python train.py --d_model=128 --d_shared_expert=0 --normalize_top_k=true --routed_scale=1.0 --balance_bias=false --groups_per_token=2 --norm_place="pre" --positions="learned+rope" --qk_norm=false --tie_embeddings=false --init_std_down=0.0042 --schedule="wsd" --decay_fraction=1.0 --decay_shape="linear" --dataset="wikipedia_en"
Below are experts of layer 6 (counted from 0) of a mixture-of-experts language model. Rows are named router (the router's row for the expert), up (a neuron's input weights, with its number) and show model dimensions 0-127. Each number is 128 + 24 x the weight over its row's rms, rounded and kept within 0 to 255. Numbers have three digits each.
Before each expert's rows: a language model's description of what the expert responds to. This comes from a sample of Wikipedia text that the model never trained on.

# expert 50
What it handles: In and table row starts. The preposition in and similar time words like after, during, when, plus pipes opening new rows of stats tables.
router:090095132111096121140163161137131131143155138123135113099102132145109139173138122128145144126123122122121156049166127159137103153097121120088156134124109106146126148133110106125087127084085137147113112169089133198115149107129069114113153139155118085137120149091131166151132117094112123113145131123151123175115126130128146109098183112122158125131121108091163149106130143124146089141133
up0:094097088151145131103145125160165124147157113156108115134120130137088113137122131135164128124126142137125140136175117144134102163157144141195130119154169104127112187137110114154116158134089090151174089120141132116115103134123105135142120079082096089135171155172121128126126103119141158103122129117160138140130090102176121124128112119150113106100080131130136172124120117109164130087123
up1:119147154137099078140145103161142134115131123162121138108115148150112139116131162150149129124130164128140100120111131121087128154114115096126118119106165071098123199141130100125103113134138120107161085095105117135137132182092169148160134104122092152151105158190131178107082146120140170131135140121156130160138125130157130161111132096095148099105109111099101116122116122109116160108112
up2:120103136119128114093115107128093112143115104113140155169131133160123135101124143091094158077158110142136149100111151106113150119115116133166117115131158081080127088144100111118150115126151090127109129167153141132153151127156140160112133137120152189106136088145121114115103124132121119138163104133093197135080138156148141111100146158134172182101161133119131158142123128117176154114135
up3:138140099151142158151160154141133135138142132111130136123107124121136111131116103099092129108142139140104080081075144170146146116151177130076143149136168096100167104159138130138131131135135148171133136139131150127116160160114177082124137096106115101136151119104107162094133140169133066155119116098095120112170152154123160105109129088124094111142138138105094097130101126129160095134126
up4:166117153091114145120175134144174148140122106152128123109064130143100123125114119135163118152153130148117086110117127154135123137145156117147120132116103092094160114146164118141090115114124126146141163111105083151138126151106090131180136139127156088123116154100128141071131111115153088131136133140124091162181129110082183154114143120121175165127161132110124126125105109168109107127145

# expert 14
What it handles: Mid-word pieces after con. Middle or final word pieces, often right after con-, such as conical, confusions, conventional, calendrical, Express.
router:106110157089112100133170119099175095190152081146109161128152106156121128152132161119089155086160120110112138129094108100103099143128120110104153118165132120120145140161132111168143109134122158109170093137095143114120133129104113111145130143126126074174165143125123148153109128130116119140161155146117179119133148122135145130115170075145126119142101123102139161115122102084166128143119
up0:134143124123103094086156129115111090165113135125051145121127146162138105112102133162118137103137134136114112116107123106129150134061177131109127164110108137140129151146127089127118165133167138135151134096169156108173124136104112109111107120116142105222142129115146139140099130131143148102120166117152128164142171142137129137122127112162148113104136130109157112137099095097141084136136
up1:103134151086118156135141110100121133138153131138136109116120091126135170128091132090118146103152152115137108138135092115134080083066157079184085126140137138167144142163156124175153127121127120124126096141116126118089119126071126153165125139117173118140152145142138151148164106088108114142156167117107151123084154143115111113142145157141117109100108133144114143121125116132140155187113
up2:135106130057156090165119158079130116149143066114094151091146143146182140127186162117108168120135112105106122137126126155117115108121122109120146114117136111111155136122106116115170127129151087149134154111115133126139115157110158108110129103106146148112137127126173152141115091084061160154124145145118154120114147128184133147109117103124104133143110144120148109123150158132161088124122
up3:141127133105130110132123112118155138152112135123103106130198139127154128171147152122133148123134108165138180113109113126096142121162091127138124153133081078087156113159091151146120102116133146137144087121115166076121101092094125112151121123130115077142124111124125148155122154082136180126163174186110133126173103130135164119157117123141124150131105130118144144107141101104106092147115
up4:102139102122125108103151115182096129131113123099129142120122163150107137154130121124135130120150134095147147107106126119089112081087114126084169116156146145143203125135126092128126113108123131103170121171090112105114152164077141104107159161148092142105112171172135138086142139110098143171134132131152117102113155159115139146101107120141113186152139115129149104119098146116150138124151

# expert 28
What it handles: Vowel e pieces and numbers. Mid-word vowel pieces, chiefly e in agree, goodbye, purchase, plus standalone digits in tables and scores, like 1, 2, 0.
router:127103131112103153111130116134115102130139115094102166110111119132120138181160113128156128128118114120115145099160097168150104127080150069121136101146119152136180166162104117111113145136128165104102105134149153143124126077174111133146120106136094113151141142122136141108120156090075090132163180122141169151124127186141143126102162090137129136153185129119124137117131125111144105101146
up0:127126134132158143146094160142117098134191090138106118167175160108121124155114146120083134106113124123160149123111084112155124143115153130091168112129117149116101168111157089110141141092156148134103093114150137115110134070136124120114103087109117128142103122118135114163121118122156186093158129148153103111129147134131123093157131129113129125118124123169101135216135161133100138125132
up1:141122118136133065117116147158101119120122120108162105110102101137155131134147123137144136090129107106098133107136095176166115105122150105127124162098118145153096138094140152075121162115152122136134149140161130166149127123145149129104113077139160097152101179117110129090123181099129128079126145123128140180136105128168125086124169135137149159119117091106149116104166077121132142150117
up2:137105124114141127077159128100127118134141167050186105112137152139153121115143143107113144107142156126123160172131144155119125109118170147148132132171087153119094130112096114105088161101129125139111128116166158139163119137162158126105161134143083100151104136088136136133144139107114089165120159111101148122099104130149149161128147127129133132119120153105158073109112117117139099093165
up3:145127136109089116086135086131137142113091092141143128086149159073133131147171127107135096123129136112118112098123136157146086122159134154099151101144137170172131167077147129158125112140158183123163075165133175136125129114144144135116110118131137169126162118125113119125135109098122138147141118148136175100119111134142146103097171134097107106121078098131118139118161168123143138148101
up4:153098168104128108147107149136172127168137153120110126131130132150074135105087123121135111131161155119117157149146116164085058095105135125156115135154116137127110137109117138104141143107172114154121096107113122125138107124081158112122149166095118131143138132167159160180156117113104133138111084115117118135138115131109111148150121128151148169136133132103199141150082162099115099133156

# expert 32
What it handles: Copula and auxiliaries. Main verbs and auxiliaries right after a subject, such as is, was, were, has, had, been, be.
router:098070137121113121117143125112128118116135089080114110119118130135101134127193135127151131108137150125097148110169073137140083127112119121097148127131151118136155124161080135152141182080108123129121120110149121113141131104117058100141103148191112121158132126093126121152103136127111146141140146135140135164085117145129156180124165120150139152131156130139113128097089151123111145182134
up0:107076112168136135143114125126099184113148149118123147143113140152075123136141185105116098146098151133125123145072144159144123115096113120135113093144084097125138142122101134113134119189150128141107154139113108120131155127132158130124093119131135150108135098134118174150114153134079163134127162166123104106097159074144106130115128090174156131152135092151127110107119117124184130107119
up1:117102131176138103131127150149100115129096127107115148114116155096123150090136107154116140162128159129125155091163059150135162116129128134102121190108093134115142122091124128112110148138085100101130127107121156156171121135147123173144145151129096127145144133099123144181152140113078114083106116118107091118126113147127142130099144133139149180142131133165119144125186153092090149150129
up2:109131148126111162125110149121141165117127170146117102152069159101147169156123128153134077112133140095141193105148122126115127130116126134103140114132122085076151112135168085139158113119138142131126103127149148134149136147120072110154117115113090115127128153142127116139097095080132198115125104177159108099161139118140124138154141146172113133130150134133121163095084120096124126116150
up3:139152172143117128154146159100122146155129093101093093152128097154124128109107141167162138087116143109118126153186145121133099137126130112179087130102148126160123121141118144154160124126104097099172135100093130113142173139079114140164113120128120143126151158160059110100116125142083121114149105130105112096122130176122123141147120113142149136105120092133173124104118130176151121123099
up4:104158116115103119135134141117085107118149089134169150091137145135114142117135131160075138124085121089101089112135120128159111124118106167136171145099120133156125075140157111121093161122148133174114165116101139118143170129112105136114085137146134124158149100145115149160145119102128181111126139125131140144106135100162112174118145120130123172197110109158109145095125111115125136175097

# expert 25
What it handles: Letter e after capitals. The piece e or ee right after a capital initial in names, such as Z-e-itlin, Z-ee Entertainment, For-e-ign, T-e-chnical.
router:125105154115120114125123111127133149156143135121104152087118126153108159170164144124129153139127151119131133127145090131160097125108133082066164109143098131131162139115077119134135167129082153111134103163137148129102126082160129129102093094133100104126121112097147185117160147100131098126153133119137157137129162146173140150148137063158140152153160145124138140084086116134107102116103
up0:114103127091148141106130127135150115143141087185123129111108100131114124181127134144138145169130083150162141123168084098124111167125183113122172122129118107138122094108122145097101123132105112127127138187148133102144126109122147153081174121081119100134155148136130104139144135085158158125148165136162116101111118117122138123142115114076166144142153134155090171094114100114113139109135
up1:134134142156146127110172087127121110124143125125143142070151095138149139144114123157148141091137165123124142135142115164165120122160137089123120070133145156143083132147086123091132163124141164104101121094135127105139164061115141122090123174124142148157191161111084120126167111102126115122113126085137109129146135132143122154089141140140119142118137146146117078139090138111135149147097
up2:162103111119177102157140154139146121127132138151056167138137075137107155126152150127109104145105108118117130118142077164104118131144159141118137133144155147117126137111120128137122079133126095169130094167186135127172117129116076102140154133098109138132109144162095128139143132120107130105113159130122108165117152130085095164128079089102157122167133127099122116102124132137100103162147
up3:108120145125074105126104144104119134106090164144111149111157142116116132125167146116100140137144127147147118102125083143131158082153156122135083085152124117136132095101114144138151146088100138147102110108113137098117141128149143129160121126111141072128109126145136153181119152109114118165101167148149146098095100120135153198101101114133185162141156161111114109099124160143124101150153
up4:115154119117106141129111140117129150127120092101103129164151146145139125130158132117143098145161107121060140160144110139150149161185107120132145133146182107110160184115111117150117162113126165125117059127119125122119141144120103104112085097085181122139152134129125128112140109095172140115147130115108122103119112059168140124122147093153125114146155124143147131067114145124103130136127

# expert 51
What it handles: Consonant-cluster word endings. Consonant-heavy middle or ending pieces of words after a vowel-ending piece, such as coho-rt, fli-rt, Vi-ctor-y, childho-od, exhi-bit.
router:136123143115123109082106164121132128158134125134113097136122136103082173134177155092119209078142121130131129119144093138158117175112153093130130111118108096123156179140138112149130128125156155129109132092118135102125152126131095140137142089146104086119131102085124126128148136087106139091172146104094160157104126149119132172132153114172141123149089130125111105136121153142142095153121
up0:147116117115110109114130139127059158122142135122150138138144145149129129113154152125164117104112123121153167119139149146142109114123094089142155133163111121103133115128122120147117135137102177097111121141133113115127164171115078133182143119097130110107122134114089113130195185128086125112146125079118145123134134130080110174095134128196102188107134141111117114117134107108124138150092
up1:128142114120154104110111134116116111074124121109138152115080116132131113152150126103107210147131151102074148130140141123183124123143137076110125128173075098132145203129170146097089152124160136140116122120142132127116165135153112121145160168150135114164110150140107138105162131144116117126108120150103101130097101131110106123129135120121093137124105076135114166132154127141135104144105
up2:098128121147113116137104171123113173149159154123139133168144130095104139130145151124105143119146155101130154156135089180193119162136116121097132089151130113128085079121109119176147129102117131137070109097156120143105116111154110118128131164138184172153134102094141148099143169101123124170141120121103121082138145122128119160132112123118130151098099133155097089114135124108130099136137
up3:134126162089132135096121142109134138167145161125108129123132143114123155165106121156121122128128136093120113121154134142115101151101080108147139119081137140075156119137120128133150110121108102125113131162108101069143111129134153166119144115124151174145133141143080128116153119116158154082139207144103112133087166147098128144106103113175158124113098149110087127128121176111098151089151
up4:121119086123102124115131202134136158114141141090106109109133162116130154155131111104083138127131160138125143145120084162103123151130147130165118129097127152092191153172130120133126141090142168164157098114103166111085110108146131103144110118113116111152133088114082174091104186135121145118132125128157115125116128164141108155149133122120138106136094113103128138160164151148136109117096

# expert 34
What it handles: Plural s on nouns. Final plural s on common nouns in running prose, as styles, games, features, distances, plus verbs are, is, has, most.
router:131119116087124106117145117113111114156117100075073131118084096112122125156160127153150152123151137116085145128161140139163119160098121082084119123117130124132127134142120135188116140140107127100143135156115160161124167094127101094110109163168132138148140144100126152119129146123112142096140179128123188127115187134141142136107142125106150138170160094127086148126126111080160140153137
up7:159089139154137092135105103103099136169117105168147164139132116119114077102126139149118161125122141082111147087122122116125121119150117137136045103117114140136128132117114164137108167153137145101110138131121084189116183151138077087126172120114103097147141117105147167137122156167157160100161136134121121154116140142125117144125126120134101136149119155164132154118148131153140125152096
up8:103138115153098140173120142123121114105135133122115129096140123124130111126167197146148127163145066082164117119110099127160119132140141170117092139097157121133119142113156149150114098142128143099098112170111103129140095160127125104118109165133083138110095101116116136141138119100129099102138127144133129107115185067141161151146162134140146164136126139122107182091155130099094158144137
up9:144121137127116151143135076092135160117109133147139138134103101110110123131136154131145130147078185117136143126155154137074146121147130118082158084113109153098135158128120164097116140136123145131098115128115156110107141116169128106131111156127131114150125145089147138138115184125167119099136145092136159143153160085146110103114111128130167072128156085098078090130129173132137171124096
up10:161121142142133096109139107127106158152119110128158178127102137145134152146102139099135127099114143086141116117121105125145154110147096149148182093176157142117108130086141112166119182130137168123155118095096120129107138091138130136180100118090106126146090099161116148127120121150087157125119128119092128073124142132169123142101154155160110117146118134123080151082154131158169129132140
up11:078135107123122125135123143139116126167117145121098122097127155123066093128137121110121131120104107127108123115118139120152122150175114173131133147138131109137105096133112166146136091141130197122118161169127114138094109096102158138162147142154142101115135140141139094160131118103112163123166130126116185132069148146090204093106126125123090155123116125140070127116118129099155117124124

# expert 18
What it handles: Letter o, dates. Mid-word "o" pieces in names and compounds (choreographer, Trentino, McCoy), plus month names, week, and separators in numeric tables.
router:132112128117120081142145148101133141100151141106107161100112100145104145134128188107126136134152123082113150136173094153140111153127116137126127110143124121098115156162091125164137149097110141118162105149142162137104144105161128150133149119136083106163113154124154093148113172112077124141150167160122117141082178160104156166137114079122123110180139132104098101102131128136116095152134
up7:083127159102149134130130131078116085149131107158125140124145161139067103136121129114125129155163096129139099127096189124119108151133105124138115122140123122142161125104149139165143146150099135140098115108119106108128146133138161130163109160136118153174147111104151090088139127095138141105124157135181076072115129090159131147134161128112178125116187124122129117096115120109163134121094
up8:108167111116108124110135179104137110130149160120103146140134158101111130133092140131089147123114099103144108114171118142149115133123100081142128113125147143110114153117097097152128134132201104106072106152127149112139128142134104165146087149083135158136148111112168124133118151125116180152101121141150139164140173148102142100084149090144141138145135132138141163133162122117060104144137
up9:080122136154096107133114125105125102111161168117121135128172150136145107146148099138114098108165106133101144135153090098166125157093096117130129128124114149100109122132164155101125093121148122130098101131138133152152097141153159148118073091136088111170141136126153121137080135182093147095105157124142144154111148149116089144112129110145187185127150155115143086155144151119133123120127
up10:144099128131116147108095161172160134140137167158159151114149088101111136150126143131108179138154129113110115140124121076132147138141128075137111157129138167120118105168060105157131137105113121088139133114165133147118107092145112145133160122144141121119172106164110122149131107123093084129101105113134105170087147148139073115181149110120124128128160124129119158100125095119151094119148
up11:126120082089124149105134113087116129093146123136128154145134088137110149141133142116159165159141140127090138099124092135105167124143112165151126099152110122145110169111119125157107149119114124130165120121162172175125122106161134119111150204156115144148142093101112121094177124123133132143108138129105105091113145140126154120141102177074099161108173123135105075103134127106124117123151

# expert 38
What it handles: Inner stem pieces. Stem pieces inside longer words, especially in before suffixes like -ed and -s, as in reimagined, retains, ordinary, belonging.
router:116123131121107134143107084104145119136139127138149149122174138139116154150137178165114150139152111101115164120106125123166088157140094082102123127106084141126170139153137148142112132114134176129115118105084163165128136125151112097079132104158148128106144107096087130129151148129123155110131139156106155154106117158138167130094141066133130131136150074141086115086083113146130102125154
up0:123131151143124116127106125164115169124130146124133137149149105081132138162157135136118149122182101175115149099109098124157114135122129135100143100107057102130162122168140157138108144101141140109121099105091118142156146116133120118099176117133117140114120082101100152150108151116085157142147103160084156096112105172105160136111125074114132145183112127141126149132143136101124149106173
up1:111140146106132119124100105128114142165140134188093140118123110106152153139097166157156128097109146117133129115142087133131136140115138119100145154116173103089100182115167111146106140102152117138141090149135146126109166124135185095099136115144154100140142178147105126136145167151180153122128154083111166092092110134139137135115138114097131087085123112148121151100126125122086159099116
up2:152116122118121127176111112112119133140133152099156152121141112136096141141153151126140126105145149150114074160164151135114136125171150131090174100117169103092180117133146171101157078124131147154141081115151162123124069112162152125125114087131100086107150105102132140109127130149127143143146127141051150109119137127111173109160102101103136096128134124125131138130117088143117138151114
up3:135124180128104167135128093104141121132160148129138122100106075111100147117152170161129149112148139140122111097120134165120115097140138117132167136067124108106115076088103132130122142127114121140111177116148134132167184102179122087159153120149151116112175128121107138103142150116142115144149093112145109140152133147121126125111120092123137115154191082127086162140142125120146089135121
up4:120155166127178119070155130184121084132156062112137095125103117109119127125101138143147153134119164124073143175159122110123138115147114113101142160123119138143132132153105147122126133124132131143111134112089151127143120101139131112138127114115122118044149147118098190132131116085156139138150132132100136141112120160107104128136186136127106152135181137116123150144127148136136085165126

# expert 16
What it handles: Plural endings, lists and sports. Plural and noun-suffix pieces closing a word, mostly s, -ies, -ations, -ities, often in sports stat lists like Draws, Honours.
router:117072139087096107122150151127133114149125102095083128145155122129106127120140117153156135140164119093119142096163133112147112153105124103082143102147110147148122133129125138151153110125124145111102105130115188163109154138141136158113090154147074104137154156134070176128135114080113146139126159136145158139104185131106164141122180114123125143129147126122150126117105092082164105145140
up7:132107121121133104072034149150139129124145126143117131144100133139141097131105148124077126150163132114142120133127151124153104102123126140101116139124128120132113125142123132119140113111144134083101092102131108114126154108141115090107154108152160124150133115155161147160110151086108173149162117185134141146094152139134165134130156134081143161098173077176091141155148130107133107103132
up8:135135125127130121133153102142107099105183132136120131118113149110134134114110114140147099180125152114147133162169116108163096095143150089137087085154116136125146153111138156129136126115114206146090078132107154147087114120172083141104127135148148126145160107119139100138129115137066139171135108162138111157122121090142108158124137158105141148137151125125123145126084149089117105170137
up9:101136144080124140091139146078095135140153111131138095130136122117175118153122143136106106118175149121119144138179176104159149131097109170136160084157163119147140131142111113118125127148146113171112078115115170114105128140148129073115123165115124133101103141130138143140095110103164122170168158128118164117124130158120150127131117120127073117120090085153103101127089105114122151146130
up10:103108064110150164124188167120147091125134074114153138182135118151106119139090128122145128097118131117149153101122156109118146116118135100134101086106109117100113128154111133125144096111184129138125180133137134160139113079166133126144145134136121116113117135098123139152106120153094144117182120147121139162142155148095133095124111107127129150119131135128094107119166130190149101176135
up11:135142146104125147092132136073168133137097120147138165096112093107104129131135123111167112145165156122091120115121110089164144136103153150133138111168135110129122128096115127115149121104143104173104101131112155198146154181110134107102152170089128127125123127111111127143086113143106097132163159125139124115116087095122142135148165132130152120105161119123168161092116095110140119065131

# expert 30
What it handles: Plural and agent suffixes. Word-final plural or agent suffixes: s, ers, er, ies, ities, ations (manufacturers, lifeboats, honours, commissioners).
router:124070120085116109133173128119155110176124117109080148130121095133091151106141144121131130118207140118132153133101142130129093148113123108093128104115087162137119123116132143105141120110093151151107093110146173155103157104140142127110083169161099103165130119115115120116137127120124159119126176124127154151101144139119155142123155133165138110150190121115114115129100098122191120122140
up0:120093134135180163150095143084130128168117120175146126099114091138111095110107133116181155146145128118147134120141137131141120113119127173083126113116139120128129112090079141125116113135121151156139100162125123120165094078139132117159140121136106141138116094074164142152116155113191102130146168106153121093117137148114137156146121077113134122126132132093144158143110137192118116101153
up1:136116153081133099129106142160135124134116139128168141098142144127091144132168144124118148154133158105093110078129144115202153085099144123153113138150103117112119081132140158114103158071145114150124151115151136154180182144140130092109104144148125134108135117125114136136124096126127159102129136149090147140136134142175110131097145100120114082130120158091136071110109135093151097115131
up2:137123117115111117142106133091113114121132144117128159113113134129145089137125155111126129122160130107147129117115140169167155080126085166162087171070161099138154110117143092118138127116161183129170104121096109141141121153119133079119162158148136130086116103123102147162110117113127117134169173137152146094075099136144150135104137137157127111159095094098157135134099124142119160128086
up3:116128147108145126125173114134129117146107150151120124129137108132073138080139164123113128138108177075085112087164119108121108083108140108125080129111100131187147111119148133142154116158124137108160152129135144155156115175162126103116103142128059126165164136111103087158166146114148119131110117114147130137155160143129109164130153151151141145113084099130139167118115119154113114116112
up4:079069153112065123141110127174110132110137098139117153121148106141154171160108128116111089145102126160102112170154111109152123119133131072147121155136128115126137137147121141119129137134101086130127124124136130127166148120162147139109048140169100142140133150124134136086136129087156136107121097138161141131137155133171142162152117096135123155081128148156142137111147134078158105120120

# expert 41
What it handles: Hyphens and joined pieces. Hyphens and dashes joining compounds and scores, as in 20-year-old, COVID-19, 2-0, plus word-final s and in, even.
router:141112128131105107134149150110135112150138076069117133142113135138092129133135121140098126134145130136126120113144122153149085153130122132111134109150110144154136127120111110144125164111090152079159121183122120109124166072162143119098134123147092100141162180069101120124145163148145136110138141149119114132080164134109183154118114086112170119151154145094152156115067125124151146139139
up0:188122122144114144133136105108113087127144128110154104151120119106113144104153134134108124146155131144102139177079137162118124119132112133131111148073127124105158140156089139101110142133117163099100154071052129129110116168141155112132141060139108135146146120150101133096124135124113157146177152139144152157131115134114154123151162151167116129140083135104155080111113152113139116150151
up1:143092149134112128123161131125119108153139162145124144115130116136094131162139148153173107159084178129151143131161095172105087119102121112113086137107121136200131088105142115130100141123108095114113126134186115120098174112163144124087127132148128117146139144117145124128126161112142161085115157132159111146132135114156172132124077109154166107116094118146100137076117116142125136117095
up2:164149148078107124109152171126130132134114128115123097093110120138151136130178128099126146111101164142113084148108114193111102114169114085118117142177101103108129148112098122142117107126120130101099104111138122119142122135169112083109133142129158148108104121100161107163196148157159128136151100134141138138101140159162172140118103134109145154110157160125147152130124120136105149117184
up3:127120096099166115146068110134143151119135127109159126158143145101113152155164127148117100094138163112088116120136156163175126168122139126123138114149159107108114110097107101155132129125098119148161094148155115124147104122149119115114094118124087137106117131157120135133130130142121134069117191130118096131088145150153139153114080088119176130187146143121132185131143130157120102103110
up4:115118176119092150154133150136129125169132135138121138109155114117082118137163146123100094133150183169160112162130105136116106151128105099133142093098113132147113081146139133110134148132061142132153117124121139099110123176146146156147124129141135084120142130162124113106114111121160094152101118147176140087114127168138156139074102118151153114150138144149135137069125106114142069126106

# expert 43
What it handles: Word-final er pieces. Mid-word pieces ending in -er, such as der, ber, ker, mer, ster, inside names and nouns like Hen-der-son and rob-ber-s.
router:127123141126115137129105159098159118151145110106116125130093110121103190169161137178145131136178110136129105118079091158122140187112133097137149118137119159117130136118124171160126134094115159118106108112101116121109169117128116123125127168147160100131170104101102110111106138146139152119157143126114124158101163136145172141072145085147137136162101133093112129094075129119146114108100
up0:163107155123079130162131139135184090133117168118147108145174167083084107102119127141149152152146103118133166107129135141097130116131118117167114133151156136128127143156111123158097137097139154142084119128110131138136165121129125155135136096165134101139111095122108112099076153093105128105162140095084159167108100168142138141084133112152131108151105168094132106117110140101132129135160
up1:137159110108123154152141160118148111094120085138133098117101137129129128135156124141151194137151122126101120145116101128205126156128162101120133153116082122120114179123153141131099121090125082153142095104080143123113150125085165113133108125123135153144116150093154076108083097131118142153140137110158116107118117154110115146136170141111114152150091138118146168120122145119130133102185
up2:108106115111129134107116146130164166154087138116152136100118103100131102156151173149151121111091146149139178123104122141146117173124141159116140143139047131110116134177149130095135161161166155112099106114114106120176116133141079136132145143140111095100121100090099101144164158114142087107140138124098125127126123123139103145133132161157130098155132123098150083093129148163158121116121
up3:142118134106153142138121154132141116118114112110151152159126119117101116146114142168163110154160126118082130121091093166100102121123117109112116126131074105136138107133174117148113048125158181096141103123099141104147168170119128131122122151095120136168091134116112141131131139097125159159141132156142148172101154126137158168132175076104151120114157112152132124111099147124122100102088
up4:098106166127138115102128098116132125101169090116075109143122165087087140160138144124130111108151128134154075111116146191156138167112125142151172127132148072132123100125113115156183139091181124119112145084119125095126134152124126137149118143101164172129143155124148105106135157127091131091146160113142132134102166111120133153095137077143137111148137141143118129131126129120132157132094

# expert 2
What it handles: Plural and -ic endings. Word-final suffix pieces, mostly plural s and ic/tic/ric, as in appearances, settlers, New Mexico, Polytechnic.
router:106096125117096108155103140115163117187126106126117110119134072101093121147141098134159138143132133112093104097152130104158070173121119134115141095136113156151149126112086132134132143128131135119126110161116181168120164142104127114087103120181111085116144134099115180162128135128110117128124177115119153141111152124120161168149120132121153168163151112093150110116101103119157102113131
up0:111115110140128077126118108113093178146128125146112126188116129122076108094113118114164126103135132109149116130134111136152143144142155077172138106157096153132153089131105120134094154123129084090121122153087083117162140136128134130120121123175128131117135111145129142137181128117137156132155136169173088146121132121141106147102143166133142201114128144134091091095118122087136124152118
up1:083168096104113169170147145099119134103175139104133110102134149119120186144157106173130145151132122122153139117135160103167117132154144122117114108123147104176156078131073148156108114110106096147127162157112150110132121167150128085111113143097110128117144156128138162108143113110115121162123131117149118152071089123061155147097105117111124137149124131138142129116122117095133144152123
up2:124080109104090153129116119084116114140125124118149118133121108146114144094139113110115174114173153117096141123104156116134108157141143130151110115130124166174138146092122141160099164131141110135125086116164173146157150151125077126114135135134098149115189143131166127145124093129145124129133129122139159090160118109122144100116089131167138144158135182096151145139058104090116140097116
up3:106105129133078075113124114104147105132113123138108162158127127078088114131137101133151133123147121125110116076134103177130099121099120107147166155140082137155125165110151118129113129163113138134119132151114141165104170132092145107121159162135141105105172115170120172161125166090113167161154139156174148089134126099141142154116118112141110147093139080132144097138122139106139130130148
up4:136113116106108125116136108103111140155107124151151117160201127081103134138141109127175130103132139107108092060124123120118163091111088151121169107163089122122171123136112114121117131133139150110087096123116178197155156162137140131096100120107131104128133153091117127135102119129149117128144153184144120120117115149118149136126168099133089151137141114130093123133155142106159135105100

# expert 10
What it handles: Adjective suffix pieces. Word-final pieces forming adjectives, such as -ic, -ical, -tic, plus -ult in difficult and consult; also political, aesthetic.
router:115084125127134132114125138102127128098144102137123127093142112092090124159168132142099167116156125103118120104135102141140073161113139106126121128132059141128124136153109124195136133112153137132138112115095144119131137141147127131124094118153121123154134150143129165168127126132109104121142181097055114146107178163112155153155171116125166136150121129080143091125136135115189113156114
up0:118111133113133105145125120071143098119110186106125127150130135106105046121157148152134167127145104092126146135171113137172152146094161155152139131111053149120120095118136085138120157126113158146130114085113133109170145145152100131098128149162115142108158158131130130112097139120130126097133136097147139120138142118128142146140167082143141123152092160109123107155109142117152166157129
up1:087097122145164096128107133145077112129113133156159125096139084150168117147124126153135128070164109116095110137149075153060114162129117134139104121135108135120155160132113138140118093109101126103148145126172144172188113106159114120151093134135145103102122129155094124140146124143106114104162146164143132114172153120155140079110117127130131134165102114105117135106131162131143099142134
up2:115120064058128110108129139110140160124136096141123118101118141158119120119110131115118143152152157137125093126102148094148183126157167090144115137132116166149112141124119140128115136115155140111125089112099138156109125121196126128120116112126100158117107134150139126117130091174094154108122166139126168105123059137084135153145173115153176116133155167148102123140134159122133105120155
up3:119087112137138146127127164119101051111140096151081175122108104133120177099130149119135140151134150148134141117108121093130093167153131143116151145072102097145155112154189153162109141127143150121116148140065090111152106103131104115124081111141093110139113161136104108130109092119147159126114103120168128143146138125150119140158161122137148086137127135138103119153118159138138124135145
up4:147121089133137134099176158153110145125184167193149141101115115128071136110072155119104114088152102128109115140142117136107128132136143125128124107127067102137173144158137120162145131111138122126114175094152117127098121116177114141108111098107136127154121139090149147126131128141088161153144143091132167146122123146128108135108123151158115125128066140160158127088137095126121140144121

# expert 56
What it handles: The piece on. The subword on inside or ending names and words, such as Nyaonase, Canon, Monday, Antonia, saxophonist.
router:131099120102102111118135179136141116198113115140110139081153093144092128118155175096129131146114152118138126122125088121125116142144121100123122082124114134124139164181123092182087156090062172134161108153135161145126120114185119109095134127135143120141125140151118138125130154117119112125130139126148113168121163154136120145102145131125133139163111092113159105085104112163120112099144
up0:171121160130124112118108114119143118163138107090127112110156124103141142117160114153124083122112112120105086144100143171156124109142116138143134124114109138094170093152100101126124129105114135155119081125137118148144138117104147126116134093137091153127141147085144159120166198163150096136168166122143089173138145165184131183151082116116141119101140159122119119115102106131138115097106
up1:145109076121132107124142126120142078147144086124163119114146079109125136051126123102169084128119111141107119126102121158115084163110141107144122097151121130114162136120106109103172115129135167163118121084139111108131161137162145140099168151136112103172112117127146105169127107155116151113145143168120134128136144127121181165122142155151167100126157112094173123119116101148115129136123
up2:130119140109165124101176163116164154077113124093128093152134114109134157129141157115133139133121148123152135136125109116098109099135154137194123159119083112115158141167123089119139175139135108076199120139124118141097108132134080123128139140132142134109129167111105123175172098107096170124130151148150142137099124120132132091119130123157104131139086137092142148101152138153090144116116
up3:116119153131150108120134151112092164100151144125116138105115126106118163147101183160170150133103094049125134097111118139137122119097114127082119111128114114135141098143136118166110163126138145081158120129127154125122113164129138125096131169119150129121102151138094172111148188171122105111124154091132143109134148126113141147095124129133157150132141138110119109081122140191124172086109
up4:099139129140136114123116112157148096116106166135133103128121142165149120165123155099142154154152151163111155143137109143135129174132095135116176115081173076126148147137127088136105148093078135128101084103149153099141117078131123105110173135183137160074135105105124095117154159113149134134114129116115134131108101135118152113127122092172130141147126130148117163120078158145147117112105

# expert 58
What it handles: Function words in music articles. Prepositions, articles and colons after release verbs in song and album articles, such as released on, cover of, Label:, on the.
router:099093111091106100134131141088126120143133117094121173103104116138124185126146178180146140118144122082102143109110094113134122144108145142079125133114128095112142165136103092178129128093154133111122101163117110182085137118148148080160152132144100135151119088112122165130162163113087139129143140126121141144084159140097144124126151155138142144134150139139126155121137089095134133149106
up0:118110156133128106096156093113126171137143127152151092144100089120156141143120105149141088138096135128102151104147099132120126180096127152158095139149105182130145143106135123151118147136139146130103123136094155131129114126128071113130122138162122123145151077140206129103120158120124177106133110068141099170093152127146110136136132168079110160104126135157111141104155113114118127112113
up1:133158142121131072121126120119106117142131098098133150161098143140103122105178213136105088127135121108126138115139150161137079182112103116137120128138171128116164144127109138158132126137157115163147137088142117141097142142109079156128129165139169118111094132157133142134157146143107128113098094109060109106118097149089165119106137121135122134130150128105105153108163112133102101136107
up2:160128096123123174156137113150097119123186130106165123124107115122107113122089141124106140097149143143104133165124125090129139121078130176098139092115154081147124142158156135125146098148122130108084106125114140074175141142107120099100131140119105119121136097145144167155086147149123123100134130164174181124112105134134109102140136126107180104122104096117154136098137179141124142131154
up3:128117157138118144177134120095112163148117084109135107122107140121103145130140149137137130144130123132123139124123092166153141148101166153084127120094083098163105135120119102112148096117133190110095105128128118153142148145089135110105103125137092169135175173135085148096144178137120152121121122141160112161159121137115090103106120169157100125149116111126172124138116085179152106099115
up4:114088118122115157135134169126129099105091166101143154170112105112113137128129150183122138118097145106080085095140178174146152143099125131133113084092138116138116104150138153114136126129161105157123094103128129153163116123136146158125114125109156067159148116124151119116059124114122126175138110154128152142096121115107104134144128127132179133120090103140125130143160152138127091087138